Experts of a small language model: width 256.
Below are experts of layer 8 (counted from 0) of a mixture-of-experts language model. Rows are named router (the router's row for the expert), down (a neuron's output weights, with its number) and show model dimensions 64-127. Each number is 500 + 25 x the weight over its row's rms, rounded and kept within 0 to 999. Numbers have three digits each.
After each expert's rows: "raises" lists some tokens whose logits its average output raises strongly, later layers aside. This comes from a sample of Wikipedia text that the model never trained on.

# expert 23
router:505487435499493502505472526520496516537460522486495497497524486474515509531509481508514507486479458471536505500510531505483470541488486511527465503537487461505540484541436497493563515483486503
down0:496440503511511511440520429473426478500499513490508503519468522514501519465559494495490510521531519464504479505549520518492491502483477490464496512463501510477472461510520521490471499452503495
down1:455500493534464494521509509486519522496497473541546561552493520528484542485541485494527500507539511496516539478499484527520512469509500519525465474504521506472495526482531510512474552518497493
down2:495523492523506449495540500500515493500481486507499520484515466520503473457532509429527480445480500566515528526505483488476499526500483479495512503494490520488507487490492509457466502467534506
down3:489530482516504531499491504535458534515512512531467504478505502487493542519482563487492511531539507471512484483469516535532509503487513502485466488546504533466522534529478513504518493531482488
down4:469474479454470483455528520522513488474534535533490453535527492494469485480536528499510511489522471501544537509473480504496517521535523446518526505561501545491474495517474478488545474450516532
down5:492507475495503464493530457505461509507501505510501489494505533539515500422479448508442457510547492454504501523441488505509521523541509477512511446468488466485522471490463505511505492485509518
down6:507501512519498480497495522490483477532484499563489516485488515512499543528497512486536499495515471498487488501465502460449462483480489529534490463498473486505501518494481522516485528498492505
down7:554507503538514489520520528532506535528487507558473481466496489510474514470512480455496484467535469497484479502432475490490457517491538479480544459468513473500452461489535514498475531499513543
down8:510482489510506521514519459502485484496480516459481513501527481462456492520506510534512491544476540448486486517489504523521482533499513527509485527483461473486466499511470470445464477445513484
down9:545452501549473520516516516503493459517487507485503498487543515487497470511525469464487480508487497486512529496518526474495483444507503492437528515513500500465520496457517508479505524516476540
down10:502486483511475502482498518503531490541492513495513478495503516501519514476466493467457499475488523455562505467452472497500528517510448482468497525503488526500494520470465491541479515472485531
down11:495490495460483504543496470518464514490513518489496511525477501522488522488490527505505521550489562488495463478487489478485515509507509513500513517508489483494496504544485468481483555523506489
down12:464526483495498495545486545447509493486508494494492493470505516502455495503481562468508502486537535492516478515544484525533446498503545495454500531511523456505493469529528545510530485514445506
down13:544517502534478480467479521511474516478520547508488473459517463497481525489472476456490453470515490547500495467504486484501489473530485505517474540533501488501518522485538487478541514516500535
down14:521522506507527493490497468503505508493526469472503506485455464529466497545496489509497535464544507461492518548543540518468532508543513499468494548457519491514542527537489542544511524504493488
down15:539474529499518500479495492465521505506487519456491487496510543482510453484483534530519502499487509465484481454514516459475491490485489486506472482456512506494504523495505478464488490520502532
down16:532472462439484499493475465519483553481517508469483490545538548499505525487477522567536478477488479542502499534524490504529507478546534493522546502525590520446468473493490537494478518527497544
down17:475509504542515545490471480494525444515481500514522470482448473464512521548490511498459446510525494463479458490536501501529529478459466517504486515503444542474496501482500497514507496531493532
down18:464484526519522531439489521491489515553492471484512501510500522479490495523503486514481490489553465482501489484483512498516537500480520513489507490464478517530514527479439513510548496522482528
down19:543550463507499486504512473474512482518432471521497497483499543477514465478535467561514508532498503503536443483527496526486471481512479497504483457509541492502484546487484517532506513505500463
down20:521472511544507543534472455451490487460534533486450531483503540522504521494533472521482446486436501500524507464503478509555512489483491543535477486518512511475503458482519451498483532485446524
down21:524462440506485484480472504518458499494505481530513486467519491472516482538498541523512460495473503500506532484524528477477523556456508480473486513495518477486467526529528503457521475483518474
down22:473465513481483501510525477520485471518505520514477507469537509531489505495522507449558525554487500470538490503535483526526446521490488486513486517481488490466547520490473483528492488518504528
down23:514504526508484475519536460455488465491495470506513506486438508480478517491532501513462488523481441503471483516470514504523530512528493522532526485497472501483517491513501516493518521539531567
raises: " the", " ", " a", " his", " their", " an"

# expert 28
router:552497514468481477477492522464525477523467506512495485511517479500496499500473461516462493475487463447495518513498486485501486497529466540476497487544503458528496502524480529442488539463544475
down3:528488491503491551468489512520467499498445512542468505468529523471475505475530506493520515538491487486519532456475491499475467487522566496508511439466513495501476502476542515556461484506509495
down4:506445531518514458472526454561496509504504500496493494525476561546524491496482494497509483479549464512520545503480536476512490484463503495492535499507521558502509500512481526532490505487508536
down5:522469518538512472551528458480487507465518491515538499498471467511486553505468478531510534488501526514465502519538498497520527478508498458491504523499457526474500521479449513429500501487504475
down6:474512488505505484463501478471501522479493536495497490449451544511499513519475507543487480493526519491553513530428467489517466486533487562521480521492495491497483484518489508491518518507479526
down7:476531474477477527509488514529485531487519483524509513526516484495508511500540498536507492535538493522515499512448549492542515501493564530522478530482487530499518450497510521476477516488440515
down8:526491500559510488457501502505457505510507506505505512508459494520505475531487480532513497522482474563520476523502465542504491489486474512518485515494498514498473504510551471476531472519500494
down9:530514501496480494501495497522476498506500502487511481541464507480504455525497453544468466497470512468506479537442456539467507559485498493507497491503519466499512504483474513526496521500520555
down10:520509492491530517484501475508483515494520546493494458520493513480542487462423549502491471477487546495472455526476499514482492510521556497491488457539474479526491488473459477506482491499518504
down11:492529489499500497512477505510495478556487499496500462499515565486489467486488493466543509468479516516518460555439488506471509477514554493513542502533518516500472479463515535507522490462495504
down12:464529475499485475518544496512535509515506483528514517519492499502528485527486422499454490472533474505529486527491534503528486489501510494507482509509492499512540483516517520498515544538501522
down13:514482513458516520511504476524527517520551492491506480503531498494505500540546471573522509455503518509490472486549507531511485502505516556519509486480513439495494503478462510535476471486521526
down14:552454530450500484535491539509537474514501491470439529508497468462492500519513490435504512477514489456515516496502488499504508502489505504463496493475529487483500541523491523536511488563455461
down15:515487501488496502492480519500506492496541519476433503490504536489511482509512460464517536486522487477509501503513529493510497463515510501478482497516532531470507529521469508503469508476479518
down16:524531509457509535523490518537501438513485500529483518488462494485510503503520502454505485538458455498471492490533533531488482502533504490521453513524495534527449523477529499495507494503493542
down17:500525511500472465494458468462466487536520490516466478503473522463496535493482516505477456510457458517493482505500508502492494512487527445500494510529489523542524517490502477508468506524479516
down18:507498477495498502512528490504484505510510510451508468447475499478528478515473520509501466578471515507508500548516502544500476513479470469485543503501533509472478546569543487475522484498487505
down19:486478480532517529490488510493480521480528514466494493496511454490516460478481490486527448458500453503488517516469532507544483463475494506483477495512490483455501516469456513501508510509481499
down20:481505514495528481486544480510520509525507509516466489534515513510484500521513508488550508462521501547516510484438494544506527496526541484531519503501513519507466491508480503528550474513510499
down21:527509507495509504513506524465518539530511557455495465459531485498522489465541483498461479451515454504541484512474521507515491554477468472493477524483492474497441505480488535499500536485554517
down22:518502543524495539510525492490528498506527521529499502539469503508497501469550526528467490517475446468469538506503496561530479524523501520563488483538531475515539450482516477539500490496518572
down23:518520506505516493484494499488482498537501517519483490463547502480522443483491510472493512507434456542487508525500516499471516524487491531490447455508518524546523510498440463463520496494531531
down24:501544484491501516504472505461486505486526560482557491518530482503522484505509566520479520520495494516549505475478475510471495481481491498474496494485512476503493484516476470467517473510514481
down25:498524524529466489520466495552503523467513491518513477512495477505478509515486472533520503460496443539500497479495522432490487541466473460489482489496486527502521445471446511482515501514540474
down26:517502530498520499497543498521489526507537510482484482488508517519486522530528469444487541462479494556514499530472486508476474478504500517514499482474496521513506522510544483475481533453517533
raises: " the", " a", " ", " an", " their", " his"

# expert 14
router:476477529471513463493480513504481480537523527507552538553519510484540505483497455503497489529492487483536509484476496517516501466522461544505484509525528517488507433564481531486496522464519493
down3:494470480469502505507512468460455513503491488479501525458486532455519474511493489500483467491512513499489445517491454484506529488478495478475488461487509486475490552525504467494459519497531497
down4:499466539495498537511471527517516471484514492551492443478520507439522465497477473514540508457425468493479495484521518492512521520519492532548473532502485515552530495517491505483486525493490515
down5:517492521506482525483450512445450483483493498520524536504528527514468516535517505522490501454538509528508496523490500444529518551511519476488507470496497553477517493507498494510515488533493564
down6:476492475500492516452483474469547518501485496529469495472495506486448505529461556500445494530510468481490503487512505468501527506512490501548530494523461537506517511449482494529475531534549487
down7:485512486539510513483496507516477541521473464486562534539484484532505476507500507502531536456513519479485460554506429523488475500484489494490517476483524497538476542543454499505482492471513520
down8:510508505523499540490483516508467493517491524495457494490487474491505512500489530512508504501513476488478543522506501474526469537486508503533478545493473529503564500499527526525480555506510481
down9:468484527511503515462464517513493513473490497495519534502508512531507485471443491527480492522532527532547496476513493543512478493535498498539476499494531517466505483561500524483507567508495485
down10:502493470475486480538475498477528517507475548483527482499569535496505466497499468454527492528536528478504525489503511468471482527504483466496495542474484499465545503515547502508546489507483535
down11:458552510493523500487490475509487514563487543521518468517487521524485516512506502535499495465518504499474476498502512479491463521520469490475529521480496532542515523471497485527475495539521472
down12:566460487513522511502513530537487453459518541525531463506496504549528509483536507502542515469523519479545508538468492496486506495446517471502512502494504520484460488525536502515479469492435465
down13:518507469561480479485492507488488520472529494546451492531531519523489521488510470525465495482503550483485528525486504480523478488449452454457534520566498506539484513475501482492471456504465460
down14:444469466467530507530477512516510475540478494485492505512507455484499475498501464466496478488543460508521493465504488536538511502468525481501516509517508530465511548494512518458462494525504526
down15:457456521458548511508502460462490513525515546521491516475522513518482510518506499511513465515472529490488535528489483551488515482533505533461525499436516478527509525497490536510460459498524495
down16:485534483515511501521518499518473488470458483515495525516470511522490511500500512464516477485540464495507488435497510481496487503527472458543548465508546496479483506484484502529514475515467486
down17:507486453532511525493471493509565523481481511501489514508566475508507500496534465498498531487495481460500499525525512493510500526489524501523481493550499461483457471466503528514445504480541488
down18:451477504513500531485477453499513476517517482455476478501518534494506481508464505515491489539520536464479506520499495524532479478496499477465514495505515509488527495493513501512517505533513499
down19:499471504484509504495495501501486488516501451520487462482492500482553508528498481498504508524530538506500515517500508560481507486482528480520499532474499511511457485512437496547487473488529501
down20:459533536524524450517531494489544450519489482488528501488543484485516527504499527520476527506478496463507490546472511506491487506521483524487536532506489506514515490516498477507543530500546514
down21:523516494516466495513476508482490508498536467513508512485496478501513510494493486520516484478519521458556499512461518528502488453496438493528502485521490507507470543483489529564538525489521458
down22:508475526502461477519526517488524495508505498544467537557483467502489480515471525476506498515489484525482509464504507486514496512522443470502512482494505515477540458484550520547485499497496472
down23:504529543497520487466514467537498580487513496529539498550506506501530506480521514510543533451504566450498511525519513491479500485498531498522529503515514465483501559517459539510502518480512492
down24:483506495542540532494474498496465490497525472504543496494492499465514491553499522515523507483480497505514497535513546531485482486479458497479495477538490512455523494458517493505535495477482526
down25:556524526533453480505498535481485478521508528502477491542528472471512514485546519489493482479465495521525506497503480480504477488475546537513499486483499501488475512490486517515508484488499518
down26:437507517474508492500486493498490497508507481486530508504437483471513493490523464532517467563492519522512530482498495530432464512520453518544466523508482481487475498498534500469517520491519520
raises: "s", "der", "mi", "in", "se", "vin"

# expert 27
router:502438512519476524499523537484487492551465502515489475506499545466480508501483476570484487468502491466561542497476503511478485496496491516499514509506505475523478481497478502479536527461542526
down0:482524521479510545451511514497465512480495505486495537528512481546537502508513537500501526505483494559532474531525493513555519491497528519472482494476506494469527494562471443476496449492526485
down1:525460493502526537497511489479485455505497493473505493477568482495493493472472530480511500551484481481494495516488521494532491498463495459474496511502491517481484503525502525502519495520534484
down2:496507511495517481470487481494503510547503483455539545517510512494547499467516503483520508487498482507547449505523483458518508504492457500527506520560471506499502491522470513493516471462496465
down3:496518485498508524493525532503538524515503482493541476510517518504425549497508537513493526462481515506462529508560535488521529487555484521492489536515517479520489481478541534484484513539537454
down4:492513556475495496488502519488494474443482498483518489530514497523468483520501515509505475490549488512490546515517520526469527498525521558515530515498424508463503485540496467505538510513534525
down5:469491477505485531455471535492518535526487501509469461489469479467562470503462489482493538474475500517543491492479497504541495490518492512478479563545501480485453506523499502482535499504504491
down6:499491510469534531490495480464500510526487499467522499468501528542504519500503520596498532493534498511510522514489531530530486450456471498491484497475511538517524531538482519469493533496495488
down7:500543493536519498507496519510463488479477476485481483480546470482495503557490489529506448488470506481504509524510503471440504497461508483526485455528465515518538450475511541517492513515530551
down8:519500490449497474481460465505484480516552481489521477494530491472458510495520530500525563485489496534488481522506466485532480492515440514511486501508496467507494513485514456546508485488462522
down9:477488485476512527501497548492511481500507503505492487503489490515450473488514507497451500525493538487467503466558538496509496549506473504496486490489521468490530503491524515544513514525520513
down10:512517523468534487533487507541499544553500518501498519505543503501485534470472509524543533529490503527485520489504489507503529465487530472533522478482473474484489487467524473511499459509535516
down11:485499471468479525502485536582515503473481529514504560480518495495494515444461489478468470498457507516522472484455448512478484537482506538507511466474495472505499503515456520549442482508508531
down12:531485503494504513483493520481492485470490490478500500523521534486498523518526523516517506500496524471499497529530486509516481480489532479501470501518512527493543474464496517508498478468497532
down13:455459505515490513465529515460480501486455429503499486499491564477519514482516507496482516508479486518503476525520511533476515500496469507480517500457475523487447519481484529508495529480480465
down14:468501516479476506493482478497515513456536532479516543479498534501551466515521501461495518496504457541484481454510500526488533519520495469473496503515515503535557470489530503507484541491496487
down15:456526505509484485521492484480500507515502502503518536517477494517529488544510484512504495539554514451524514501483482453472537474494508484479521455478506571515461495531515470534519464508472506
down16:519512495490530513539456499502460459458522526482511484508515534474492491431534499497538456496511557474445528475491481484481513504458470525530499487518508487462502468512450452466476500484491506
down17:559538468489518514471507524506520455530507486489498488502485540423506455496561501499521499502480570495513508530449502491531506473478542466470521523517510497496507508490515521528497511484474503
down18:508491535499538493535541484516494533523516516505516525519546506511530492483499491517514454481494485529486481479499495488509539477462452472477514502484524512482489501469512454485513525515495479
down19:535508526517487482536515498499489505467496525507461524512482450537513467517493453528531479463492509490487482485535518500506539501516467522510470470505511467495510525484537467516523477532484459
down20:463452550482493497478506509526495501509469504450498509461471477510484522474509465501524549506487438481477512555490521499499544469475484512526518538527499501474511526480503500544493483504501487
down21:525495478529477483473462467565497467457491536489491485535493482511548495466456497498527493544495486539491493492505474486490519547549479515527496488512471516535498482493462548472530500479467454
down22:453471502486514486527503487495500482516483495543516503495519472492479494518507526497506440472528515506538502464517503556495488485492469464476459485512488488505494502506479483508509507455500517
down23:485492475518504480500494491478480521531527516503465499511552476504515479506520524503493503473536532493482503492464477513524523497487511480488515513493491520480458486491513488506501473471490490
raises: " in", " the", " as", " by", " to", " a"

# expert 18
router:535507499510475468449508520475475490513534500508555502484521512492507470509499489555501577491506468485494508485531536470460514530486497521513521512519550478503508484538486513480508502455536521
down0:495453519524488487456496524483511500536499455524483533531479546484527554484491512512484523504514495563493512417524462551501522476498512500488535515497505460505514487493480517485518490512521463
down1:510483475523544490503436526497524500529491479510474495475507558483470491477530464459476536503483498496501483460492506513471504470550489527537477516519495511483494470481458478490500472450512497
down2:528528499500506545513507507468504494491511478471483454486514501474499533422482511487529503546476494514536498485464489482448497513504473512529512494505501477505538514521539487449522508526473500
down3:505523519532504511523492521533516501468519494472490476546513471428488507463504491494486502515550550483517514493465560564519512468499524500497492522452502550528498485482505501501512511510534483
down4:488495503488449536503498496510482487483474470493483477444550506532496484482491488548490510509531499519493512517493466488513534513568494493500525518488499486453487499544523517498503509496464542
down5:463475540553473479520479533516506507474500500482479515536499513496473501501493504503513508492470457529462511502510528501535492510479535460533513509474459442492519484524520540480498530503477474
down6:501413497530502453484500453483491493512519505530497492494492485501499496463511503549462473478531491494462435516531512519494513489477550433508505482535528493522526505480487498502485490501502514
down7:535461522508525506458514499488484532501521499515469453485504509503512517489475492481510534489520510526471470488485511543473497458519484521497514515537480470503489530469472510550504515463483485
down8:510498545513508506504459481471521495496465498457506460461507499466515514510484511512477487494496525529510520510473468490513504455475498523477466493514467590512500504482522502482512474497488503
down9:512501499462529524489482506491509535493628486523488499477482509519513504471492505479488498512498543509531475519510476477472514514509513505512508497485493522508486505489480475465525482525542449
down10:493516508506511499509542480524480531518497507497525502499488518515444544512522507490507477512500512539512512481526481493510502512506545455508559494495539496529512520492489512467519511507476522
down11:507508481474512505495489484481525505507474482457468510523485464485523488497518518454492502510517516499511427506464483463467520497484514525478502499441472533505484485512490470483505517507510493
down12:531519450465493519545548491466487515533501482519509475510452536479514500503516471495500498472439479531478500468493501496471514533473475510456470491509512522496494478517488523501447484488521483
down13:508480516508517513449473491542527476494502525511486482526522505512571456489509491475481544497525475491470491492493530536487533524476499497450501535520529475542515481484508476503499515539507487
down14:494453488507497553500477483517465527481478485477505504493481499534506449549466478490499492488570471517512539455531539524469510514469495492490497486511493476507529525484497511515538476520501495
down15:483497514503463491530541485488534506487466508457543535495544465538505475533451504525471495510569486512479533504491489466554508495493504520507499497454495496570465480471484497482530501501490487
down16:525529480488518524542490502524542473503468481445485521474490520543521519535503508500556436507509480479528507511486483514457479468468516517522483512520518501501457460501493481513516467467512512
down17:533517526539487512519495510475483456455531495500473511494456503524463481576521481515501489480483481520519497456506491457463503493530517533495496498518489513532513441492503509496478493469489490
down18:503460470509515507506491482517534488511489477514499493530480524483574493491504497489500505521477495497538506488412496472459484491470507450490512525473477518574485471501453503464541497524498454
down19:517514512501496531520530509480478504488467502497480488520491540491491453477491506478491523511533435498512530565511497490487514511563507464523495506511553492526452504475513502507531486498516487
down20:532502491486428509485512517534461503501513525484508475522457481488505458528492494479487486490540529443513478489529459516485521498522505551491498508513484497498522505472488523518536479431509465
down21:468503484495492501490495495504501520484508504495521522478487507540467503488512529496488466525473491505483517466462537510522505547447500522513477516524505487501477481483477484525439474487485482
down22:481447520507488522478494457502537464504440494472463504507507532512532505459500517485468541466515509541485529496516485486480516481463474515486470531453490514445504495508507529492526546527514469
down23:522461490467477464521500517529466530493468500517492482533556481502508470466498494441458517497473510483500505506502504535485521519430474501549488513525517443494526497512514476462519489498524543
raises: "1", "2", "t", "s", "e", "te"

# expert 36
router:498477500514520515525513552475478462491439489499493515515469523476525513500515471554510511525487483496522523528533515467474442534519478529525483510520536491517519498534505525473486548461514489
down3:496484508508494553544492482523502516520512510501481454475470486484498482515519469530494502489499495469505528549504462478473515527521535496462481551479551528497495502493470491468448475476512503
down4:510456504447465525526506496468520539472529501529515499536536473509521506538540508519498518525478494436475485476518531511498509530487509531495496470478476465518548504483518443465468501524428482
down5:481464480491523532477502510467464520507471499450521498509499484503480497513477500518498509509469499549473460476507530558492523488417488462474492485479511480522524495521498508458508487502510470
down6:466506523479507489529523514438527506515480478468512543453492540512488481468535483499511523473527504459508496504520477518552490525449472482505495480511471498489524474492525513461478454501483491
down7:510498528519511473523555483508492533483556523532530516522473500496489492510479528482487498491504492515499529483572540495494536533521479485449508495540490531500524495471489486500504491545522502
down8:456509511512491503474541495508474528542501524472529502506511508510518452491515480505498474524498487499504535511477535528506493470517494479488496476500495535489506513477536457521513499519490512
down9:558511482473513470510512491517561507511466494495518519512511515470514477471502492476486490491496492512514492460496505501486446487491505543505511517468507484478530525489488503522489538538508496
down10:508499503452498504506491479492522498532504504439517494527486474467529526512499528466502499546519486465517549543526497491509518520493557503513485492515484524505491499523500540532489496458520494
down11:515465530475477488496477514516481552488488458513489504560504494478514491527489489531527496508496478465489497493485520520528503517465515506478483510480465543435488516505474469481462527502476537
down12:519510507486518500490489528524529502489494562546486485442477527494448520503509519540438533473518525494504507446498505467535459508544506503511480523544490455522511511500529455484494505490485463
down13:519482490509518463494467501508479516488473486540488512465516507538498523494467548494504513487461480475519499504472544497488503492485480443505552462499487544498534522509473493453496484500498485
down14:525507519506511483503504519526507485519486510486536456516525438530487490496512470493511473481489465546488493505471539523487496493513501530540495532542461470479509520505437518537520509477515511
down15:470490487521499507484505528517497501526489449495478492484485526527528508503509478533499507466525511482484495501504515527475484465525440483508551533536493503482443465472536460481561510526520529
down16:535485500494504490541496529492501496506526509513480466501486484510468464494497515463538536449514494487490483503494507485539510514524500489479503480488512511544509517473527511519527467530512502
down17:466552514479513525522521538466469528502500517520498524470536492490473498507519489504480515514477551532493509510493523514528482463527499521496507520515486470526487487520488517488508480482493478
down18:537488520476477491482475491508491512532523541522473505516491493490484495481499558481498505475513493499506546507517496497490507482507485474500495487540438524498538501503457494499511539538504489
down19:511483505490526491520498505532484463447515492520486494483461491502501485464549522521498469525526484474490495480491480518497512516526489553523506498478496526500540493523557491541529546513502500
down20:530544540470475494544490531511469532522505516497466540489478480551493505500509525506471512504519503499507510505478474529498504485459486514495496518493510508499498452511533516477512500559472521
down21:489501516534470532486472508472486503484508464454471498483522517450537480489522509500549518507519490494555495510485521497499501476532480509479452482524546561572487519473483556516511522442503543
down22:515517512488519506520498524523477505469491490492531446472500479485502534485513527534502551523475509480535478550504480495529507484508471514466506474513455510523495494501498521493494467510490486
down23:475540521493514493517462497500511515499482501469473527478489495507475561512534456453464505530537537456502522455505509509492494523490513434461471461468506460464489515509505508506527486525542525
down24:475504521434471534527474501458521494508509493486533473516484465459467553508499564499501445476502532517498505471487492499503517541520507521483491458488433517501555507482499487452524480488541544
down25:477514499504469520458503479485502485506509450484494507502511514493484503515484503530482508495507529527507562476504473505479475461480494517491512537502507486472545436526498472523497521508489489
down26:464517522508471477480449536491501515503485534504464527447480510498481507531539486493495483474535486500525481518403454477527530486521515464506525521461503469507512457518470507519522469563480470
raises: " ", " the", " a"

# expert 6
router:494472512515474512505537552503511468510487500486508523507511510508503483450461467525450538512485457479545519527484512463504498521504482488486496495520531438519496482506477503476520493444511495
down3:490479508485486481512509512465490505521492489521467490507503474487510489524541468519503540533505457515490462488525503501482497465479508477549470473527476483431494465498505481529512522476478483
down4:482503539534453528515488446523465500484523484510494478486512509538522496527483521491457489490529529464518560493520507494484505497502516476541479516471448477453531479477485447483504532489518522
down5:489521517450544486512502501462516559492464459497531493535525520524507459526505503481506507488523530522497470505473503467484508502503490471508522545430477496475516470442497472508514452496486526
down6:515502486509458455475500458466462511547494550449529491495477509497514524512524501510500518536450512523457495516478542525501515461487535503500537483553482460511530536489485554514502496473466535
down7:531530526510543497515494516486519502507496524475526475493513523502455472478469508522497521477495507507494492533457505542487498485500495469498509489527478548503533500480512493477497548491530527
down8:498540470443512489504463460482498480491501490481514550503491478528493496496517517524482464528504530498516503533490473495505502441478527491479474504499533505516511494495525505500506505472544486
down9:483502495530459526480522480521508518493518481481542521495522537522484483535494520463499497497529527494491521442506504513502526515484506488503537485507559503451495483523534515455490504526506480
down10:514446464441536526487507470506504547539535471527527549484493484528492492472500518514486490486491481471500512506528469507485500517542535528477518461495516502496504474525474487527516492512470509
down11:498521474498496515523552517518459484503488498483472549476498472501513512504529507467536567528547471516515572475496474522489484455441505489500461505505475489503482447499531522452450463494522506
down12:512476496546490539467517517527464485497532473452479536546467513504497513540475506451471501517472520513535529494493514501535505495448471483466506478530503443492520520496530511510525523517486512
down13:514480516543527477499522500510497497494459470537530477535477490437454483527465451494494514504488487511504517514466484531474489489466481514491488509499497455492483499535489520483503521501544524
down14:498531523486519497497500491518511495504494493480512529466525511524511480506442548515524472506468540515553518500482445534539482491515483498499465485497491488531471491479492500530485497460492477
down15:462467524488500514565499480535483523538543551524493494486515462496533518488486520504522525496498457495519531544522533449545506470484496492528531486497501504501491519506488473463484489502503497
down16:473517463552473454519534522547515512478513525530496521510429525515542499488530471498520493478496462514508491508507504505563523529508525507499521481468454493482487524504481518512542521477487492
down17:496525494501528510508505508491541510476487502483503485455522516506502512492519526480503555529471510507499540478463463503496498508476498505475507487522480516499505519465474463537479496480491528
down18:512512488451454503507521505499516494536484451493511476542508503474479493517500495501526531536485498522566480460513508492499507500518519526506470466516529497475561470509490457498483471506527525
down19:494485518473498496457464476517515487485495485501469500468527518539465503469532497544484480513531507475486482450514484474458497489558499516509490533486507511513429505478507476492516484497512490
down20:529462519523515536457477483542502507498514494477525477507469512464499535460456467505471487495508527517487506494506488473475512496538515492458509495498489518506531482530544500502517486495442503
down21:525463506529481490477506468513504507500544478505505459503451508511474506478528492546502501475476456502541529462517535465539489492465508519490501533460508494466493521458473494505458487529501508
down22:464453515468498489514535457500501504522508480528482551504446539523498509497491471546473518529477463505486536506497498502494521479543541477513486464551500501553513522521462576518488474484483514
down23:501538455485513483483536492512509508476481501570463464447495546466528456506478514514517518516471522472490458474506511502501500471453496493557481551537552492553481498493496489504481493490489504
down24:495488551453486451486531474524458479516540486515514505476499511524504536522497491516517513533494498540506496479508490483500485504522514498470473517467524548493522504497509501501478496478535542
down25:469497508478505500469487541538487509460513508555487516497487493519440488517507546535524530510490521530516526478486495523479487499525510537503490518514466508476473468488475506561496503486457537
down26:499541473434480511480486521452503513510553511473518501480486488509483513505536526501527483496493519469505523497442500508544505477545443532512507511489506522516503537532529471505472530528517487
raises: "4", "5", "1", "3", "6", "2"

# expert 21
router:534485482545494509475491513484503482519518500518502530545507541479491484514474491526494533505455489488535524527484514452482464528489501509500497471495514476542479466509499480464523520464497507
down0:496501537477519549456499516482482500461470493491531508480511511499484501473550517503495495514532514539492524505493489465539534483504468481520463491521508462522521489512510536470475526481463500
down1:532478549508506474537492521515470529493508489491488487533484486497475517525515521520482513489526459481509526503498496478489470504499481510555505467486510504449511454516512478526550482532518523
down2:498493489554503511512521521511514520492503490495521512510446492497528476473483489511484520489522475508548477480479474462514505511480417530505487509506463479443471505534475505463489503496498522
down3:535490498501518497454481495502493477429514497478461471458535497470491540518488488580447527524498486508526501495512512510517495502453486510459506484487485561545500507538530501504462476478484484
down4:504499485520479492462537453496528484511497516504516484506511484471529520448487521527466491493501519523520489521531505467487484513494476462460512481505531519471473527500494537516464478470496452
down5:500513566456527524496482537488477493469539496487481513488531485512513500509525524505497509518524460501474504484533517505463464531495508599524467512467532495510517514502489456478500468497469515
down6:501484480488474494489528531494512494506486512521462555497518480488546474483467506535455493484490504459539500515514485530479472502518510465489494508462516510534538508501538505504482498516510471
down7:520497520481531489485482486485531525482544476515480553496515489465509469498526472496421522485481494494499533504480538499502461479515467481482527533487513525457529485536456471530482496496489525
down8:481515483499498519593540486516463492473485541535519484505499461515523519531487507476505495492533496481534523508472507462496545555491545492542483501500455529476491502438526534438485483522485519
down9:524491484521523496503484487494478514472539500508512485463472488421528456475494477496485536511480454482467517513509505471487515472498533475472525455509465548491518498473502496511525513489475499
down10:515505452510527498509482502471517484550531517500497493498529471485512532521508541507518506477515472504473505483472485531525522535472479504502510483512494509507508548494508514473514531539490485
down11:534502464456484551518525466474504503475511490531500522511487532506451457512507500546473524543508486468463477523524519479511481514531429496445502489529536489524531504494487500533491512510480485
down12:508533470476499535477496526502469549469500487503536499522493527477466475470544506490503491517495529501464474515511530479511479505464467472492507501475499533511464450538484519512542495500472519
down13:497480507495497466477480510493507525522510494481533542525502539499533517508520525474531487453568510527528481506552509500446496505516497521466488494509561508514532479500482469499543521510501476
down14:541458472461491503546478510517525528503493509508493532487511486505535508529535507505510513523475454514453513469499517489543482467489477522512485483497519499462473555492499514486511525500502486
down15:513493534495506498504510475483556469497515478483499523513492477546528474509500495485497499495511522505455485456503524428521530496499473501523497509490471460511496526485512508516539493500494516
down16:538541513523558513468529489489472461492478545514474491510492542485504473527486477488506515493503470485522496527458494529500472523545504473537506500472514469503509456513522504525495488491486489
down17:490490533484503455486529472558459497511515527512478523493496505492530475505531464531537476481524482524472541537522505507486497487517505524519556490501503501476483512486503476448518512470543464
down18:490569523521485537500476512530500510484556455488499494561488485507538450487506550487547487508526527489474484527505525503493530505486502481484481486511509501526512512530503507511572529504519493
down19:478481501548503498475492465519497524478491469500518497490505518507522512491456502467516488501498503518512511528480498469513442492519527534530540548491558503533494494531497480475481459445475496
down20:486501559504524496460470517461506495508522506497496472491522481512457520505538502517507520491479469513523461463524482520505522479498505460513481521501487473476517517509503515525461511516489535
down21:476532492495463536517502486504498520507530516539479518544522494508510507491496530528492511476499496492484518516510540513508529489522492491475508502501529481526472519483541479564449494531474486
down22:470503514498466480500464510532475492529508498485528498530481492495470504494480465498535475531480531506470467549475490491506478529514523462511483550506464475496528484506521478448518469475493486
down23:502461519500503498487489490493537470493476478468468530514481531521523486529481535482526510503477540542507510478530505459504495530482485535492480510496488469487540464506493499467530464527412535
raises: "9", "8", "7", "5", "3", "1"